{"n_experts": 128, "router_score": "sigmoid", "norm": "layernorm"}
Below are experts of layer 5 (counted from 0) of a mixture-of-experts language model. Rows are named router (the router's row for the expert), gate (a neuron's input weights, with its number), up (a neuron's input weights, with its number), down (a neuron's output weights, with its number) and show model dimensions 0-79. Each number is 500 + 25 x the weight over its row's rms, rounded and kept within 0 to 999. Numbers have three digits each.
After each expert's rows: a language model's description of what the expert responds to; "comes before" lists some tokens at least twice as common just after its tokens as in all text. This comes from a sample of Wikipedia text that the model never trained on. Tokens count by the router's weight.

# expert 43
router:467497514511482490475536501481488509445510489443503452516490508500491538449482493531483520538515497516468511492497494520545491491515499485500532479473504555482490462483511452486515493564480435462486568511503520520538497507524479517478514502
gate0:486478531456439485500517527501545500541512533491524448485482502482505505497504444497494530502503481578508491513465498492501507534494472526491505470473529536492536518449464506452459496538472499524519513514504530520527476488517492497492518511
up0:500537524466472481552496522497514490468524516450480475538480471497487520480514526472462498513472465454521501524489538491469527485496541523479469528516498481495491502471485549491495465470523476465515562488462526523506523548515459486481518496
down0:513489515506495538502480499465505516455458534504479538503497477463455518494552470474525505500502477471514475523437511477543533466531481465452508484473521526466499468460524465488483478476509535471483498533510513495468497526508485505519521477
What it handles: Field names and values in infoboxes and stat lists, such as Coordinates, Genus, Length, Stats, Succeeded, taxobox headings and table pipes.
comes before: ":", "\n", "=", " (", " of", ")"

# expert 39
router:472493487503511484447469529501464498539467472494485516529493512508463514516463483514525468501532513520525502476505520475449480541497490511517512492527481501520569520455481511532493502454539509496494504456494510486518515503458496545484518536
gate0:502522482471457503480490490511533498510501500445492519543484485467436544520478537488518495463508523505506509567496572518482514480514521495476483505515479534501522503508467471556507450461519506504514471509479516457492542521495521524502501505
up0:542486495530485496542517518479499488481541513509522504459525485481481514531506504468436504534490492477499511481502530477498488494465553487508489552493529507523461504540487466499483490488498477495561573536486513526465536504463507501513484511
down0:485467440532513479491492518511482497464486509511505490483508482469482504507550488494491513542502503437476513500481494533513534476511510489461508513475520516571503481544508520526483501488493501494496553468516534541502496453528503486508480488
What it handles: Ordinal words like first, second, last, 19th, plus blank or numeric cells and separators in tables.
comes before: "|", " States", " century", " round", " JPL", "S"

# expert 52
router:474496549517516474513501539470448490535500462455493482498507495491510475565501534537477462523536496507516472483470481498509489519486518502538480527512492485474517482454469485502496506499506485525470514492532498462497458486507508504513477536
gate1:503513462462447504474465484510450494503472513506546537507496552508498523499507537508407505542495500517521505485485518502478512493491476495518538490461482484531476460497540494505513534503526513451481501534497471509480492485500509465526507453
up1:472534481491499464490529504508473562471473534498493505478488492531519472505491529514518514498525528510479517529466513517477498506518552501504537519474491487558506477497534544491531532527515487430508458493466499486471509506516481486524491513
down1:505497491464493504490499522514529536474481453525514519531492491490537494519491509499523521484448516520491481470465539495506543518473531478514553507533530477508491523476546486522501505506514464465539486508466505482445488498503541506548532480
What it handles: Pipes, dashes and line breaks in numeric sports and election tables, especially the pipe closing a row of scores.
comes before: "\n", "|", "  ", " 0", " 1", " —"

# expert 37
router:468468499504563509529514528495487520506464547494517521485498526499486472484524449486471508480462499505469454531573496528496452506484454503490526470486542513494503527504522546485495497507538457513510456526464471507477495496509445555517496510
gate1:499481438447512460480531518528509537454538463476513481538495538472511476445539468527487501522499510491510527485498534519526520507514483472491509464519471509546554468496522501509490485535485473472501505510490525487488495498475478489455521480
up1:509491481430513515559497533519496513516526505495497475524507479459503489507571486483461497486504484466489467503511547482513529481475499499540535505517513495507502512492503535507465482487468468470480531496441519508460483505492457504470456475
down1:487530473522481470520535482537517491466495445524478520513495536456535502515486492526477506534483510498481541488539522492482476488474498549542471552544484485554527474469483509440507484541492482484463491468475461454513525471510524518523487478
What it handles: Digits and round numbers in codes, years, tables and chemical names, such as 180 or 1960, plus which, that and opening parentheses.
comes before: " |", ")", ",", ".", "–", "′"

# expert 9
router:488476484503563537509480523517481494521496490532537511465495510498500477525463541486516531521481490473515479534492514460476449477509490489514497457553465486482480515512519508510464543508492513511499502504495470500441471488518500492517507460
gate0:499485526445510505504501505497507519495489474487500486519528474508532546528549468475510479461553485492471522503530476520510452494513483502509486513453490484458485506460490478458525524512502471549488477533486479478470477516514513541500504516
up0:480525532463489515460486484475492547471508549457511508499498508527493533476502493528532473454512539503506513519494496532463551536496536501518529510521550472505526482484500509464519466516488492529492487449514512520491519521494472455504525528
down0:488472534503506524459448524539511514487464492475482507480534498479504488500481527494485499520517530492508536503481517496508514499476480472500517503481477487527542495493494491479487528522528511473516505478503462568518517489504455513524503528
What it handles: The preposition in and the place or date following it, e.g. in 2023, in Trafford, France, July, 1970s.
comes before: ",", " the", ".", ")", "–", " 18"

# expert 60
router:469489505509522491497504511513494504514512520493529470489496533484503488433525496446511511506515487493470485477498522547489508522528493511530521537498433545524442468455479475459519485487514507506531514495470498468500519499500480486477530526
gate0:526469490546511496493497501498502508524530485500495517494496505504525443496470500490485504512467446467476519445543540541504515490521461520452498495504476493486454502459497505508550447511523525493472535476475493481517472530477478535527471445
up0:527507488466485483470488448516534521522502442505468512523501508489489514514510486545484498512525508541510495519519493484532504485493501520498458478524521503492496470482462492534482560568489538460481526478489487466458499508451516494492562466
down0:490560497449516491465462488495532536506500506479505485491560470456479487519508495522467544534498506475481497477505479452529490487485519462563501537495545502511555507504477512459472507501480485510494475504506498473477504503486556521489510530
What it handles: Field labels and their colons or dashes in infoboxes and lists (Born, Died, Coordinates, Nationality:), coordinate symbols, and "for" after "known".
comes before: ":", ")", "|", " (", " /", "N"

# expert 44
router:455481487496495511481492507532524493534493491481483526547490484526528462535518498527519516484507516500505492501458469477517505503461489513512445530489534445499510447528482541498532501551464518533498482514505513487459509481524526504542450496
gate0:491530478523456474481541461535504503474530492486462535528458483501478505501450514506468537462525477491438528488500507490540465475517557489484511501537519505537509513529477488511479484496490484490492524498504528531469512487457559455489474459
up0:516538529453464547522457476503532484503493501506478524481507497512482494536493506493539541488499473527474499469481526497473525507462532478475536508528502461498508473502443461530495492494475491503504500490481435486506528528489529465492506499
down0:482513484500482447498493504511482522468488451529470567530517508471554450501499525512474488524537505470518542491480496510525514505509482489548499461492473510483464512507544489504514496497512467449514531490506506513464511506476514514549535453
What it handles: Table cell pipes and words introducing examples or alternatives in prose, such as including, like, especially, or, and.
comes before: "\n", "  ", " 0", " 1", " 2", " —"